config.yaml
n_layer: 14
d_model: 256
n_experts: 128
experts_per_token: 4
d_expert: 64
d_shared_expert: 0
activation: "swiglu"
moe_layers: [1, 2, 3, 4, 5, 6, 7, 8, 9, 10, 11, 12, 13]
router_score: "softmax"
normalize_top_k: true
routed_scale: 1.0
balance_loss: 0.000813
balance_bias: true
router_bias: true
init_std_router: 0.0133
lr_router: 0.00132
vocab_size: 12308
norm: "rmsnorm"
norm_eps: 1e-05
tie_embeddings: false
optimizer: "muon_variant"
lr: 0.00552
beta1: 0.9
grad_clip: 2.0
batch_tokens: [65536, 131072, 262144]
seq_len: 512
train_tokens: 517300000
steps: 3553
dataset: "wikipedia_en"
Below are experts of layer 7 (counted from 0) of a mixture-of-experts language model. Rows are named router (the router's row for the expert), gate (a neuron's input weights, with its number), up (a neuron's input weights, with its number) and show model dimensions 0-255. Each number is 128 + 24 x the weight over its row's rms, rounded and kept within 0 to 255.
Before each expert's rows: a language model's description of what the expert responds to. This comes from a sample of Wikipedia text that the model never trained on.

# expert 42
It responds to: Copula and auxiliary verbs. Forms of be and the articles a/an following a subject noun phrase, such as district was abolished, is, were, been.
router [127 126 158 109 130 149 157 155 136 123 112 152 165 114 149 171  89 109 151 111 106 134 106 108 103  88 107 139 100  92 162 133 121 134 112 140 147 128 161 124  98 111 152 118 113 132 143 124 149 107 113  89 139 142 124 132 167 166  91 152 149 172 162  86 135 119 177 102  87 142 127 122 154 168  81 111 120 105 129 121 178 156 107 123 114 107  93 104 158 131 159 112 120  89 136 108 134 139 102 154 161 125 126  90  85  98 127 164 142  89 117 189 118 148 123  98 132  93 172 133 142 118 132 156 133 101 130  73 113 137  82 148 135 166 129 121 123 164 129 131 132 160 141 107 152  90  70 104  99 154  81 111 151 133 131 132 139 149 118 157 147 139 135 142 132 111 115 153 127 102 149 109 147 138 117  93 104 137  89 140 115 134 141  78 136 129 149 105  97 128 136 124 137 113 128 108 110 131 143  86 132 112 157  96 152 141 120 159 131  95 138 168 111 118 126 137 109 119 112 166 126 115 101 118 110 134 193 127 118  91 159 138 161 106 127 165 110 122 144 134 137  92  94  71 138 104 100 129 141 119 119 153 104 104 177 104]
gate1 [ 78 134 120 123 101 120 118 128 165 156 126 128 147 137 182 138 119 130 112 108 109 123 103 141  99 146 131 139 127 114 115 155 135  84 116 127  98 146 141 119 100 127 147 119  85 169 145 107 114  96 118 119 105 158 209 156 113 151 157 144  90 117 117  96 137  67 130 124 111 133 127  76 146 166 122 144 141 165 121 153 112 130 122 126 155 156 126 142 119  78  87 135 178 134 130  89  83 145 133 139 165 107 112 133 126 119  81 124 105 132 102  81 116 103 102 112 141 146 146 109 140 146 110 134 125 152 153 103 147 167 164 128 120 123 135 146 109 163 116 141 100 141 110  97 134 137 127 144 154 116 138 154 144 107 100 118 135 118 136 123 114 155 111 165 132 137 140 134 161 148 110 113 149 111 115 127 134 166  97 154 155  68  99 124 142 104 154 144  75 131 102 166 117 168 101 121 120 108 120 141 157  87 125  61 155 164 123 105 161 145 127 141 110 111 175 128 189 164 132  95 127  94 131 131 150 129 158 143  76 115 136 159 132 144 159 145 128 129 125 135 149 107 148  95 131 106 142 121 152 128 137 100 119 137  87  75]
up1 [148 149 101 158 207 126 107 139 121 135 125 106  87  86 157 140  64 133 141 135 132 157 154 140 112  92 142 119 105 198 111 105 165  94 130  77 128 132 153 132 129 107 141 135 137 107 137 149 140 148  91 125 128 162 108 107 102 128 171 127 136 139  93 164 153 101 128 125  97  89  97 172 118 134 164 142 119 110 103 126 104 128 137 113 111 134 109 124 119  79 126 163 129 119 128 147 154 104 108 103 110  97 121 142 103 138 116 152 134 111 103 152 163 115 143 185  97 129  83 127 188 118 113 168  97  88 100 182 158 100 151 113 107 168 135 116  96 151 117 137 118 123 127 110 142 142 144 170 139 142 117 114 124 117 161 121 126  95 154 102 147 111 127 112 126 117  99 128 127 121 161 131 173 107 115 102 168 102 123 121 130 135 140 143 141 135 164 135 143 163 128 130 135 140 150 140 112 100 113 132 146 118 149 123 143 149 117 110 137 135 125 140  86  95 141 116 124  99 103 108 153  92  94 138 119 155 130  83  98 115  56 116 155 131 165 141 133 169 100 113 167 101 120 103 106 140 142  80 134 128 126 169 136 116 121 138]

# expert 1
It responds to: Name-list separators. Separators and joiners between personal names in sports draws, result tables and credits, such as |, and, –, commas, country codes like USA.
router [139 108 145 133 198 106 155 153 126 105 181 133 155 146 143 102 146 120 102  87  88 161 148  96 125 198 158  80 142 130 139 150 153 137 123 143 120 126 125 129 106  97 143 124  89  80 109 151 135 149 151 119 157 159 128 138 112 105 160 109 146 143 151 124 110 112 106 187 161 123  89 102 108 110 140 158 146 116  87 138 120 163 169 138 126 157 130 134  86 104 126 135 132 143 114 146 143 160 124  91  63 122 172 115 102 116 157 108 152  85 114 146  94 144 108 113 119 125 127 145 129 132 121 137 165 141  78 118 110 101 152 188 136 111 103 120 120 117 133 123 121 108  96 175 117 110 114 103 154 139 142 157 168 117 131 136 143  99 112 101 105  92 143 131 164 144 132 134 132 143 111 142 124 182 114 142 133 110 145 149 119 157 110 108 130 166 116 163 117 149 130 149 110 149 145 156 105 146 129 140 143 128 131 103 122 135 126 138 153 115 106  81 114 194  92 167 102 139 118 122 113 108 128 108 105  95 123 150 125 116 116 149 108 132 125 140 116 137 125 157  88 116 136 126 142  97  96  78 141 170 159 122 146 156  96 164]
gate0 [150 150 127 123  58  96  86 122 132 116 115 127 133 141 139  94  73 139 135 138  83 134 141 115 182 111 103 156 123 120  95 139 105 149 138 147 117 114 159  91 111 123 158 145  78 110 150 147 136 147 174 154  96 123 150 113 119 142 119  68 103 103 159 162 143 139  98  69  94 117 146 132 134 129 125 122 127 133 134 128 147 119 120 114 156  62 130 122 155  99 128 160 160 150 121 146 107 129 144 138 143 110 117 161 111 101 110 103 150 168 132 142  99 115 110 113 128 153 148 171  86 116 145 121 136 108  87 132  93 162 138 117 119 122  95 118 156 142 130 139 134  99 151 160 154 117 173  92 144 133 148 143  97 136 112  98  94 141 119 107 154 133 127 148  67 176 134 102 145 109 127 137 126 108 100 181 136 173 136 150 142 124 109 101 121 113  96 134 151 132 135 171  67 129 119 104 146 169 113  94 112 137 155 116 133 133 105 124 145 151  97 151 126 162 170 123 149 127 128 116 115 124 133 133 200 147 142 110 165 130 119 134 125 152  94 165 152 161 152 140 173 106 105 135  92 134 126 120 131 113 120 143 123 114 157 136]
up0 [122 114 116 140 120 110 113 146 147 130 149 113 124  93 124 133 117 119 118 127 139 105 105 145 140 101 142  97 111 100 127 135 106 171 153 128 127 146 169 131 112 149 126 138 108  95 113 178 117 110 156 162 164 152 155 150 114  97 129 100  79 115 147 161  97 115 116  79 123 100 125 116 120 147 126 122 126 160 119 133 127 113 122 142 136 163 136 134 164 114 160  91 140 115 101 152  97 145 137 143 133  97 117 143 110 138 152 114 144 148 138 118 139 151 109  88 116 194 139 149  98 107 109 141 170  91 151 138 128 118 116 177 128 129 138 160 191 149 139 109 169 116 119 147 113 137 129 135 114 117 122  87 119 167 142 107 108 137 146 124  73  79 141 113 120  90 134 133 113  99 128 107 135 145 164 118 148 116  85 118 150  79  94 118 148 116 127 155 153 121 106 158 120 129  93 111 128 181 148 113 190 153 100 155 143 118 124 144 141  88 169 131 137 165 119 163 155 124  88 154 168 133 141 123 103 126 102  77 125 113  61 108 101 139  90 125  95 124 130 123 134 156 128 165 183  82 161  82 110 100 140 115 106 141 155 132]

# expert 37
It responds to: Table header pipes. Pipe separators in table headers and |---| divider rows of discographies, filmographies and election tables, such as Title | Role, Pos | Team.
router [124 163 142 138 118 129 123 113  80 137 150 105 148 143 152 131  81 122 117 113 128 146 151 105 104 133  76 114 124 156 177 131 139 155 152 100 147 167 149 101 120  95  91 107 107 142 151  81 122 127 120  91 105 142 144  87 121 119 128  84  91 159 118 109 138 111 129 116  89  96 122 119 129 110 173 115 150 167 156 152 152 148 137 127 162  85 147 134 102  98 137 120 103 161 146 139 118 150 153 137 123 144  67 108 106 114 140 131 145 134 107 164  98  92 133 166 108 112 142 131 118 158  97 112 114 149 120 106 120 137  87 130 161 122 108 143 108 115 164 118 169 133 182 112 104 134 129  99 121 160 112  99  98  64 158 124 140  99 150 129 157 169 133 107 149 129 108 109 102 155 106 136 105 119 121 105 129 134 102 132 107 117 133 140 148 117 104 126 117 143 121 130 116 142 175 135 156 157 117 130  91 167 115  51 105 123 111 103 154 126  97 105 100 108 150 129 152 127 151  71 121  98 132 135 184 105 127 159 102 160 163  98 100 110 128 105 138 111 133 145  95 142 156 121 142 162 127  84 116 146 150 126 140 152 162 159]
gate1 [ 93 131  92 126 117 158 139 135 138 118 148 103 121 153 114 128 142 125 129  87 121 123 132 112  92 114 114 105 150 181 153 131  81 113 147 111 105 112 121 142 129 123 110 144 136 151 130 132 147 118 134 143 121 134  18 139 103 106 130 148 140 146 123 153  87 112 148 115  88 122 185 152 156 147 131 109 113 102 108 129 143 129 117 150  90 115 117 106 129 132 162  93  91 105 114 123 167 128 126 149 133 165 129 160 116  97 118  95 140 161 155 171 121 162 173 102 131 126 156 170 122 118 147 140 152 124 130 117 138 104 192 131 143 116 122 154 181 117 123 120  98 138 171 181 133 124 142 148 125 118 108  98 116 132 114 125 130 104 131 170 145 112 161 121 114 124  98 131 171 131 175 122 158  97 135 163 127 119 168 153 140 157 105 153 111 158  88 126  68  97  82 125 122 136 104 134 112 138 152 160 109 121 148 129 117 116 131 102 138 124 114 187 128 118 140 119 124 132 120 137  97 143 112 112 119 162 122 118 149 154 140 117 123 166  88 140 165 132 110 140 136 121  91  95 138 154 134 133 132  43 136 100  93 102 150 148]
up1 [ 87 151 123 132  87 113 112  97 155 126 146 123 158  82 130 187  83 128 129 146 141 137 133 127  96 116 144 106 138 111 163 158 130 146 150 144 126 126 132 119 150 140 108 149 181 109 113 119 117 107 125 136 141 138 132 170 142 136  78 135 112 132  84  80  90 166 105  85 163 160 166 144 150 164 154 139 109 120 148 109 113 105 123 105 112 128 140 165 105 132 172 134 152 116 120 101  95 118 108 126 142 118 136 131 125 103 189 148  82 156 155 107 105 119 103  90 106 151 142  91 123  74  84 104 153 151 160 178 132 131 153 110  96 125 149 144 154  94 121 132 110 108 126 116 115 147 108 118 120 102 125 121 116 155 120 101 122 125 136 145 147 120 114 115  99 138 153 165 120 109 135 152 129 119 140 111 135 131  98 151 136 150 132 126 137 142 156 143 123  99 145 148 174 134  91 167 156 104 145  75 114 126  94  82 135 143 127 157 128 149  89 130 180 147 136 158 122  98  84 159 137 135 113 121 146 116 123 169 131 126 151 118 115 126 101 108  96 133 144 103 161 167 143 163 111 122 152 165 159 137 157 176  73 111 131  89]

# expert 10
It responds to: Biography career verbs. Past-tense action verbs after a person's name or he/she in career biographies, such as played, won, graduated, joined.
router [127 116 138 135 139  98 131 157  58  96 115 132 102 118 124  79 153 116 154 108 127 143 127  67 134 134 145 105  87 138 124 119 142 143 128 115 128 162 146 123 101 109 144 114  94 109 161 131 164 114 125  94  99 128 138 121  87 122 127  91 118 128 144 103 107 141 124 100 126  70 147 155 108 125 144 129 134 167  91 142 130 116 114 135 134 139 129 132  98 129 155 138 125  75  73 142 119 160 161  94  96 118 146 125 175  75 149  90 124 146 100 155 126 105 158 127 142 136 100 128 123 123 125 142 173 138 123  80 123 114  88 114 108 114 110 121 122 120 150 137 144 133 169 108 134 108 101 116 124 112 178 125 113 137 166 132 128 118 116 115  89 104 143 111  97 118 134 133 163 139 111 111 146 149  94 116 147 126  87  87 123 112 126 125 109 117 118 144 117 123 136 170 117 150 127 154 121 176 145 160 149 129  73  89 124 123 108 103 171  93 129 108 154 168 123 162 167 132  99  74 120  83 106 140 137 111 109  74 115 113 135 136 136 208 120 146 168 134  81 164 130 100 126 144 117  97 104  89 137 127 123 145 122 143 103 144]
gate0 [107 120  98 156 156 115 162 113 118 135 133 107 134  71 122  55 163  75 120 151 123 113 107 126  87 103 159 117 141 131 145 116 117 156 138 137  95 133 139  71 103 142 141 152 105 109 134 123 153 155 101 136 108 116 121 126 145  94 154 124 138 122 102 137  89 110 135 120 141 158  98 164 135 149 144 144 138 113 125 151  90 146 123 129 112 145 140 133 164 119  99 114 102  99 110 132 108  63 109 139 117 146 135 148 103 143 113 134 123 128 107 150 129 162 113 137 121 177 105 167 138 122 169 105  75 109 103 129  96 131 116 142 114 127 128 105 174 140 166 122 151 134 165 140 127 152 175 124 147 102 125 167 121 122 109 155 110 121 120 104 128 109 117  96 180 145 147 155 143 133 136 110 177 124  82 125  83 113 133 115 127 142 153 166 105 120 119 128 158 203 139 103  95 152 139 135 132 133 131 102 129 144  96 143 145 138 120 140 139 111  64  97 163 164 103 114 169 135  88 104 124 142 147 145 159 133  86 136 167 110 128 167 165  96 166 165 171 104 128 129 141 122 134 124 143 109 154 135 111  98 123 129 146 120  83 115]
up0 [131 126 128 118 105 145 153 107 112 132 120 102 110  92 109 106 136 128 152 169 201  85 146 140 109 143  98  95 117 128 151 120 107 118 101 168 155 146  84 104 127 180 163 134 123 147 174 123  86 154 148 146 140 148 137 117 158 101 120 101 112 143 126 125 101 103 159 113 104 119 127 103 175 151 107 116 165 111 113 140  99 147 138 122 129 122 140 101 160 149 122 142 145 106 158 126 110 100 120 129 119 132 148 136 131 137  75 144 139 131  73 144 127 177  99 105 118 130 117 104  84 156  90  95 105 146 143 113 109 124 151 112 100 105 140 147 192  94 162 126 126 155 137 120 137 146 124 119 126 116  81 128 102 145 142 128 116 102 181 125 133 135 120  98 141 111 100 128 113 145 128 109 122 142 101 116 149 107 163 110  81 124 111 169 164 157 138 141 125 125  94 133 131 108  93  95 114 139 125  98 150 135 133 142 109 143 143 130 141 128 119 137 182 138 143  35 129 123 104 137 114  99 116 167 124 141 135 141 133 125 150 130 174  82 154 125 138  66 134 129 131 171 117 161 150 135  99 132 108 122 176 143 157 172 105 101]

# expert 58
It responds to: Adjective and noun stems. Stems like final, national, civil, natural, and award or legal terms in lists, such as Final-ist, Final provisions.
router [148 152  30  56  99 147 146 106 101 132 106 136 148 138 121 162 138 112 140 168 112 165 112 125 140 154 106 145  99 120 153 116 115 148 162 118 172 142 110  83 146 156  95 130 149 134 163 130 139 128 131 138 115 119 118 133 132  84 188 149 137 118  96 127 145 164 151 128  79 144 127 104  93 128  96 136 118 147 163 112 144 124 109 132 119 144 132 100 114 135 137 133 160 175  99 111 117 129 130 103 130  96 112  96 111 159 114 136 138 170 137 124 182 113 156 119 101 153 141 100 127 149 122 161 117  81 100 148 122 115  97 118 152 135 136  81 124 136 111 154 151 115 150 131 117 128 112 115 177 148 101 145 123  98 101 120 150 160 100 132  94 158 141 152 127 128 150 129  95 126 112 105 151  92 143 112 132 131 143 145 133 113 110 158  78 122 161  74 130 115 113 116 125  60 144 157 116 142 162 140 168  90 125 155 146 114 135 156 102 128 161 133 104 151 160 102 112 102 184 148 142  99 110 126 132 140 145  89 147 144 128 130 123 147 105 107 108 140 161 115 138 146 128 128  79 157 134 102 110 114 104 125 114 165 141 124]
gate0 [104 150  96 122 121 132 163 166 133 138 149 132 115  68 142 127 130 131 119 108 112 102 113 125 125  84 109 133 158 124 151 121 136 143 125 123 102 111  92 153 136 153  98 158 117 142 147 148 116 152 106  89  95 106 112 127 132 150 145  53 130 181 121 118 151 125 112 101 133 107 102 160 118 154 102 133 148 115 111 143 144 151 106 129 121 107 141 142 134 126 106 135 111 172 101 128 122 164 124 127 170 138 160 149 149 174  76 159 148 149 155 110 113 106  95 115 137 113 163  92 124  96 117 169 168 124 170 135 137 154 127 163 160 117 106 100 154 149 132 138  78 179 143 155 127 126 148  89 168 149 122 108 135 113 142 165 111  82 129  84 119 119 115 102 134 165 146 115 118 115 132 108 110 130 110  86  54 141  86 102 120  89 111 108 129 153 125 167 119 150 116 147 126 139 139 119 128 141 146 152 126  99 137 141 159 130  87 143 110 134 161 134 113  90 131 176 148 103 115 123 153 101 131 101 142 112 161 148 122 118 142 151 132 163 162 115 110 142 117 189 134 114 167 117  64 151 128 120  91 137 172 131 134 136 118 109]
up0 [101 123 136 114 123  79 186 118 146 130 127 119 128  77 129  98 126 131  57 115 158 165 104 168 125 136  89 158 145  97 135 167 114 115 122 117 128 170 188 115 136 154 114 118 106 168 145 136 127 152  99 138 150 130 127 157  98 141 113  83 123 159  99 141 120 137 134 124 106  93  96 183 141 181 161 123 137 121 119 134  99  98 115 155 123 102 166 120 133 122  84 149 140 131  96 128 140 139 133 141 112 146 164 139 130 120  70 122 127 128 208 100 161 121 148  96  97 101 138 129 116 127 129 123 139 159 100 138 141 154 123 156 103 134 122 168 116 153 128 163 132 145 142 137 123 126 131 103 143 150 136 135 121 102 114 154 120 104 104 102 134 122 122 142 151 159  88 120 117 132 120 123 172  96  98 123 140 118 158 124 129 102 119 121 146 170  86 167  94 122  67 123 129 139 118 147 104 106 115 100 139 106 173 141 127 147 155 138 101 102 132 108  94  94 141 116 143 127 149 111 126 145 157  98 152 192 102 133 147 148  98 121 137 115 114 142 159 137 119 184 133 114 147  91 104 128 133  59 109 130 129 136 112 128 127 142]

# expert 9
It responds to: Table nationality codes. Country codes and position abbreviations in sports and results tables, such as ENG, ITA, CRO, FW, DF, plus nearby cell separators.
router [117 168 175 127 156 108 146 136 122 159 143 125 127 135  93 140  97 139  97 150  55 138 135 110 139 168  97 129 136  72 140 109 123 143 118  91  77 106 133 131 119 143 117 122 114 112 123 159 100 158 135 119 119 131 191 105 161 107 155  93 148  79 196 116 116  99 145 129 180 133 109 149 116 105 150 143 133 110  98 127 124 141 106 136 153 127 156 163 160 109 160 119 141  90 145 105  93 137 165 112 113 147 163 163 159  93 158 130 138  99 165 128 105 127  97 136  84 140 119 137 117 107 122 123  80 112 107 143 137 120 144  89 127  92 108  98 122 102 130 114 161 105 114 152 105 105 119 116  89 105 109 158 113 115 175 110 117 161 168 137 112 157 167 133 138 130 154  97 145 114 137 148 143 161 138 118 155 148 120 106 153 139 122 124 136 112 116 131 135 127 169 148 135 139 137  95 142 110 103 116 148  98  80 135 134 150 138 124 159 120 126  73 117 177 110 111  99 117 134 100 155 109 162 130 127 152  99  80 113  82 137 129 107 126 116 130 120  87  84 157 139 117 136  89 137 106 161 143 135 123 160 147 151 137 124 110]
gate1 [134 126 174 119 150 110 107 146 200  90 157 128 124 119 109 142 106 152 145 133 118 151 150 111  88 115 129 127 156  67 115 118 152 102 152 139 148 112 139 115 148 128 119 152 118 158 139  87 126  92 142 130 160 153  86 143 137 108 130 102 104 127 146 108  97 127 131 160 131 123  87 131  99 126 131  91 165 136 126 129 156 124 130 123 139 105 118 155  88 151 157 123 117 174 142 158 113 139 132 109 114 115 146 141 119 124  77 169 151 164  95 179 161 167 124  85 124 150 128 139 153 108 148 155 119 159  88 111 164 110 139 138  88 119 144 170  98 123 139 135  98 125 103 163  96 184 125 120 116 108  65 154 103 169 100 119 167 167 187 131 106 130 107 116 154 110 131 122 140  96 119 126 125 146 165 115 123 116 160  84 129 134  63 115 115 156 115 133 113 132  93 153 129 165  81  94 168 114 106 129 136 154 110  99 123 123 104  91  75 124 122 135 126 108 133 128 129 141 142 133 128 114 123 127 128  81 149 139 140 142 159 133 132 110 100 111 138 143 112 109 134 158 128  95 131  94  97 132 138 150 161 138 146  93 147 139]
up1 [152 144 177 120 102 151 116 173 126 126  79 111 138 129 144 128  63 117 149 122 155 126 139 152  90  94 127 113  95 155 151 158 144 122 137 134 143  96 116 100 143  86 105 128 168 111 140 168 197  96 131 128 153  90 150 117 118 140 152 143 173 134 123 141 132 177 131 102 155 130 165 112 126 123 126 130 143 116 114 131 119 105  83 162 139 142 116 137 133 127 121 117 155 138 155  62 123 102 119 184 129 114 112 123 128 119 140  67 111 103 117 138  84 132 143  89 105 130 130 106 136 155 120 127 150  95 161 157 105 146 112 166 117 124 148 172 156 153 149  97 121  75 119 148 182 122  99 119 122 172 159 118 123 142  95 126 108 107 143  98 110 116 115  96 143  86 118 131  94 120 122 131 123 110 110 126 141 113 135 154 121 124 112 112 142 117 133 131 135 121 140 135 100 154 120 224 109  89 155 143 114 134 150 154  89 129 138 139 146 171 142 123 159 133 109 139 128 162 139 143  65 144 128 108 132 121  93 126 150 131 131 123 130  99 140 126  96 123 107  83 110 102 153 117 108 125 144 110 185 115 131 132 114 119 133  97]

# expert 24
It responds to: Line-start list markers. Hyphen bullets and pipe characters opening a new line in lists, infoboxes and tables, such as - Genus:, - • Xhosa, | Total.
router [117 171  97 130 107 110 139 139 170 151 134 107 113 135 134 124 100 125 110 126 133 145  57 149  76 124  96 139 105 140 124 140 102 138 160 159 115 126 127 126 123 163 107 140 109 108 137 146 144 138 164 153 151 146 103 128 127  95  99 126 106 141 117 151  87 103  77 133 138 157 108  87 138 122 126 169 129 164 144 147 152 125 153 148 126 118  88  93 146 108 109  85 116  64  84 109 116 120 146 155 128 130 109 152 100 121 166 143 134 171 122 129 107 131 125 149  98 158 114 130 142 116 113  99 115 118 135  83 159 142 162 149 138 138 115 138  98 138 126 130 126 167 176  93 130 127 107 146 174 141 145 139 165  97 126 147 125 118 144  90 150  78 128 146 124 115 149 129  87 144 125 161 101 148 171 105 145 117 115 147 108 102 148  79 155 117 131 158 116 136 111 136 162 134 182 145 106 141 153 101 178 135 106 124 119 155 133 129 130  93 123 125 153  94 124 106 151 123  93 154 156 119 167 126 194 146 138  54 116 128 123 128 109 104  99 174 175 120 130 139 113 135  90 117 153 112 143 160 156 168 141 141 132 130 137 127]
gate0 [110 120 128 136 137 167 110 141 143 109 128 121 155 119 160 136  91 133  85  84 126  86 121 129 123 134 138 140 117 122 136 111 116 175 106 104 133  89 121 141  95 149 120 110 136 152 106 118 120 158 135 133 128 153  93 165 169  91 156  86 155 153 105 119 141  94 126 155 134 108 143 133 169  92 136 153 119 107 118 151 120 135 128 116 142 129  96 123 127 139 119 116  90 143 151 110 149 152 140 158 137 140 101 125  99 134 141 124 110 113 144 143 138 133 175 129 160 109 171 159 133 111  87 110 132 101 136 149 161 147 136  88 166 148 132 116 140 132 164 120 113 162 148 147 101 137 169 131 123 122 111 126 146 151 142 122 118 113 131  94 138 121 117  83 133 117 127 131 120 112 125 122  95 109 110 147 109  88 197  78 156 110 107  81 164  96 136 142 170 158 153 115 127 141 111 174 148  92 106 102 105 100 142 111  77  73  91 162 165 170  95 160 140 123 163 129 152 106 147 137 109 130 131 101 128 119 119 174 148  76 135 130 163 119 104 146 122 118 133 150 157  95 168  94 139 153 174  71 107 117  99 155 133 163 123 170]
up0 [184 175 132 172 153 123 129 161 109 134 141 160 127 127 119 167 104 152 118 106  86 117  90 123 187 160 133 116 120 113 163 140 123  84 175 122 158  99  76 115 125 162 120 137 148 124 161 107  93 146 110 109  80 109 153 147 167 132 154 125 142 119 100 136 152 114 145 131 110 130 107 146 159 169 125 105 123 128 128 117 157 115 148 136 171 139 111 140 131  99 173 100  97 119 144 136 165 130 157 109 151 141 115 137 111 162 147 125 106 131 114 156 176 169 110 146 129 139  92 160 127  95 138 119 132 117 139 106 140 128 132 115 138 153 126  76 140 131 126 147  66 173 128 164  97 127 135 117 151 125 108 154 130 115 135 106 105 133 104 148 142 141  93 107 144 113 146 121 143  84 118 118 173 143 108 165 106  82  84  92 149 137 103  99 147 100 119 146 132 172 122 109 120 129 120 125 140 124 129  84 116 115 108 153 104 101 107 134  75 124 168 162 126 116 112  98 148 111 145 114  90 148 161 119 151 168 105 145 131 143 137 142 118 128 112  79 172 121 158 135 163 108  98 105 101 124 139  92 152  91  95 123 110 156 127 126]

# expert 48
It responds to: Have and function verbs. Auxiliaries have, had and has, with, all and could after there, which or modals, such as would have been, may not have.
router [116 153 109 144  99 105 169 121  95 121 142 129 138 122 148 119 181 128 109 132 153 136 119 137 153 110  98 121 128 128 195 131 117 114 119 128 154 104 142 113 130 169  96 114 106 110 153 180 137  85  92 143  81 131 136 131 145 138  78 134 160 107 169 115 113 144 172 119  91 135 176 133 167 111 110 142 111 105 128 150 136 140 139 116 144 123 127 123 147 128 152  99 158 134  86 148 120 149 118 116 122 160  89 121  90 108 103 158 127 123 110 168 110 125 144 135 116 114 132 115  93 132 107 151 125 105 150 127  84  75 167 182 127  99 130 139 134 145  76 133 128 117  94 116 113 106 105  94 103 144  97 129 121 139 148 138 117 193  91 138 114 111 159 152 167 149 153 152 101 150 147 112 179 164  93 107  94 136 125 127 127 126 173 136  78 102 107 113 137  77 151 155 124 131 159 136  87 128 107 120 167 113 118 148 123 101 101 150 127  99 141 155 147 122 100 161 147 115 123 152 130 111 138 133 133 151 159 129 145 126 140 173 156  63 109 134 108 115 110 106 120  76 143 124 142 111 124 136 128 117  92 148  97  90 130 117]
gate2 [109 172 124  97 123 114 142  96 135 143 125  94 142 153 125 143 143 129 163 160 109 142 133 120 148 118 128 153 164  94 144 168  77 151 126 124 101 165 113 116  85 109 161 114 125 209 107 112 154 108 128 151 124 136 106  99 155 109 149 111  99 149 153 111 105 154  81 147 100 118 124 112 163 130 122 105 118 179 144 161 135 113  89 153  84 100 134 124 103 166 118 105  82  80 103 129 145 126  67 119 104 100 141  96 113 154 114 114 129 132  92 130 112 139 121 154 132 116 127 151 112 112 167 150 114 173 102 164 103 114 107 164  99 140  98 117 155 124 137 133 116 118 130 121 117 132 112 189 122 155 156 148 103 178 132 144 128 134 138 142 122 131  95 154 134 121 123 125 152 121 150 105 111 156 122 105 129 121 164 138 104 130 126 134 127 148 118 102 166 138 129 141  50 107 158  94 138 129 143 139 141 161  98 135 132 126 116 103 131 176 130 162  52 155 145 123 146  92 117 120 157 141  74 166 143 126  95 158 124 138 110 116 129 139 113 154 127 118 144 110 157 107 108 127 111 155 145 138  84 120 115 157 125 107 141 153]
up2 [177 134  89 129 101 143 144 148  82 106 125 149  99 145 107 108 110 113 141 144  80 131 137 166 164 135 151 131 136 136 140 126 155 140 163 144 143 157 118 113 118  70 152 118 136 140 117 114  91 102 176 133 152 130 152 105 129 111  86 119 119 108 176 153  86 132 138 141 161 103 116 142 112 129 133 143  96 132 162 162 111 126 113 109 135  96 124 122 127 103  65 132 148 124 153 177 126 129  86 148 128 157 139 139  97 118  91 125  90 128 114 164  94 131  94 112 111 163 150 136 116 151 132 136 116  75 142 133 149 116 137 119 147 115 179 103 113 161 127 129 150 129 113 159  80 133 155 118 167 142 145 100 142 108 124 149 112 115 118 150 176 145 133  87  87 123 124 154  88 111 125 174 145 127 131 108 163 128 144 118 171 175  94 101 129 135 129 140 154 158  93 132 121 170 161 167 156 143 136 130 106 137 119 103 100 131  91 106 146 148 123 128 137 137 125 158 117 103 111 108 131 138 148 109 131 118 154  88 126 183 132 128  97 150  90 159 101 117 111 129 116 158 113 129 109 157  86 121 115 132 110 164  80  99 119 191]

# expert 15
It responds to: Government and institutional adjectives. Words that open official names and civic phrases, such as National, Public, Government, Foreign, First, People's, and Pres·by·terian.
router [113 125 132 137 124 141 149 111 141 113  83 109 150 131 173 138 126 142 174 135 154 137  77 170 121 143  98  97 125 114 179 149 123 116 128 108 127 152 141  97 118 103 108 138 143 145 155 160 122  92 164 120 143 147  99 107 111 158 138 149 116 136 136 129 114 129 131 124 126 159 111 168 119 105 121 110 165 161 155  83 138 110 143 159 121 133 193  69  94 134 162 131 133 152 102  85 110 124 112  96 145  87  97  97 150 174 159 135 156 162 152  92 142 110 163 122 139 120 113 139 163 105 143 130 104 117 116 119 138 147 127 102 144  91  88 119 133 133  80 108 129 114 142 121 111 107 114 127 158 122 125 115 129 124  82 107 107 116  85 134 137 130 178 119 126 136 159 137 155 138 139 157 129 113 155 147 150 144  98 141 143 138 102 131 110 112 164 100 121 106 109 134 105 106 131 121 152  54 184 139 151 110 144 115 130 126 152 178 132 135 142 131 131 172 169 133 113 127 150 147 104 147 157 108 111 137 129 102 135 165 135 130  90 166 104  97 120 142 168  59 104 131 115 122 107 156 110 150 150 160 114  76 110 153 135 172]
gate0 [101 111 111 146 146 142 181  95 149 105 162 112 132  97 164 144 130 144 138 156 170  96 117 150 152 129 112 108 138 114 109 124 102  84 100 149 111 132 119 157 117 118  86 111 174 123 147  87 112 120 138 105 182 141 115 142 145 120 152 118 152 134 146 142 132 114  92 130 116 159 127 140 106 116 108 126 119 133 152 114  93  88 123 120 121  98  87 103 128 116 128 123 107 160  93 162 152 110  83 151 107 148  98 137 122 119 121 109 139 127 151 128 107 161 106 162 123 154 154 115 132  96 130 121  72 103 142 148 190 114 157  71  88 152 160 124 108 107 110  95 109 102 138 136 133 101 139 158 102 137 126 155 134 113 134 164 142 111 117 106 157 154 152  91  73  80 160 111 121 139 150 163 171 153 116 120 124 138 140 135 127 149  93 104 171 142  72 174  87 161 145 126 155 144 124 150 107 128 106  98 149 148 134 193 123 115 140 104 136 103 147 138 142 101 108 121  99 119 139 153 127 164 121 132 162 119 137 148 177 129 163 120 142 123 103 102 156 101 127 122 147 134 156 129  84 137 147 126 152 119 127 130 179 161 112 144]
up0 [ 90 129 113 159 147 128 110 125 200 101 178  66 171 139 109 132 111 127 122  88 184 143 122 160 154  83 117  77 108  83 126 137 131  98 135 106 143 158 100 137 122 139 114  82 135 103 121  92 121 109 156  75  94 153 115 133 145 124 136 120 127 113 151 138 115 109 118 100 105 141 156 140 152 129 131 117 142 122 140 140 145 137  84 126 151 129 130 122 105 119 148 136 134 120 142 110 135  74 107 173 149 118 124 134 119 129 153 107 144 124 142 147  86 179 110  99 116 172 109 123 104 126 140 129 125 108 142 102 101 150 112 136 121 139 124 133 127 158 172 133 102 112 116 124 137 138  93  84 101  96 148 152 128  96 119 138 134 108 152 107 140 166 127 115  89 120 127 137 114 158 140 123 123  96 147 122 139 115 107 161 101 109  51 136 113  87 143 159 122 156  91 120 141 186 145  90  90 162 142 132  95 164 126 165 141 153 145 110 152 112 171 117 118 140 133 164 130 122 170 139  92 153  77 167 150 177 155 131 123 153 107 111 121 121 116 100 110 125 142 118 129 153 114 129 105 148 120 142 125 149 159 155 166 151 125 133]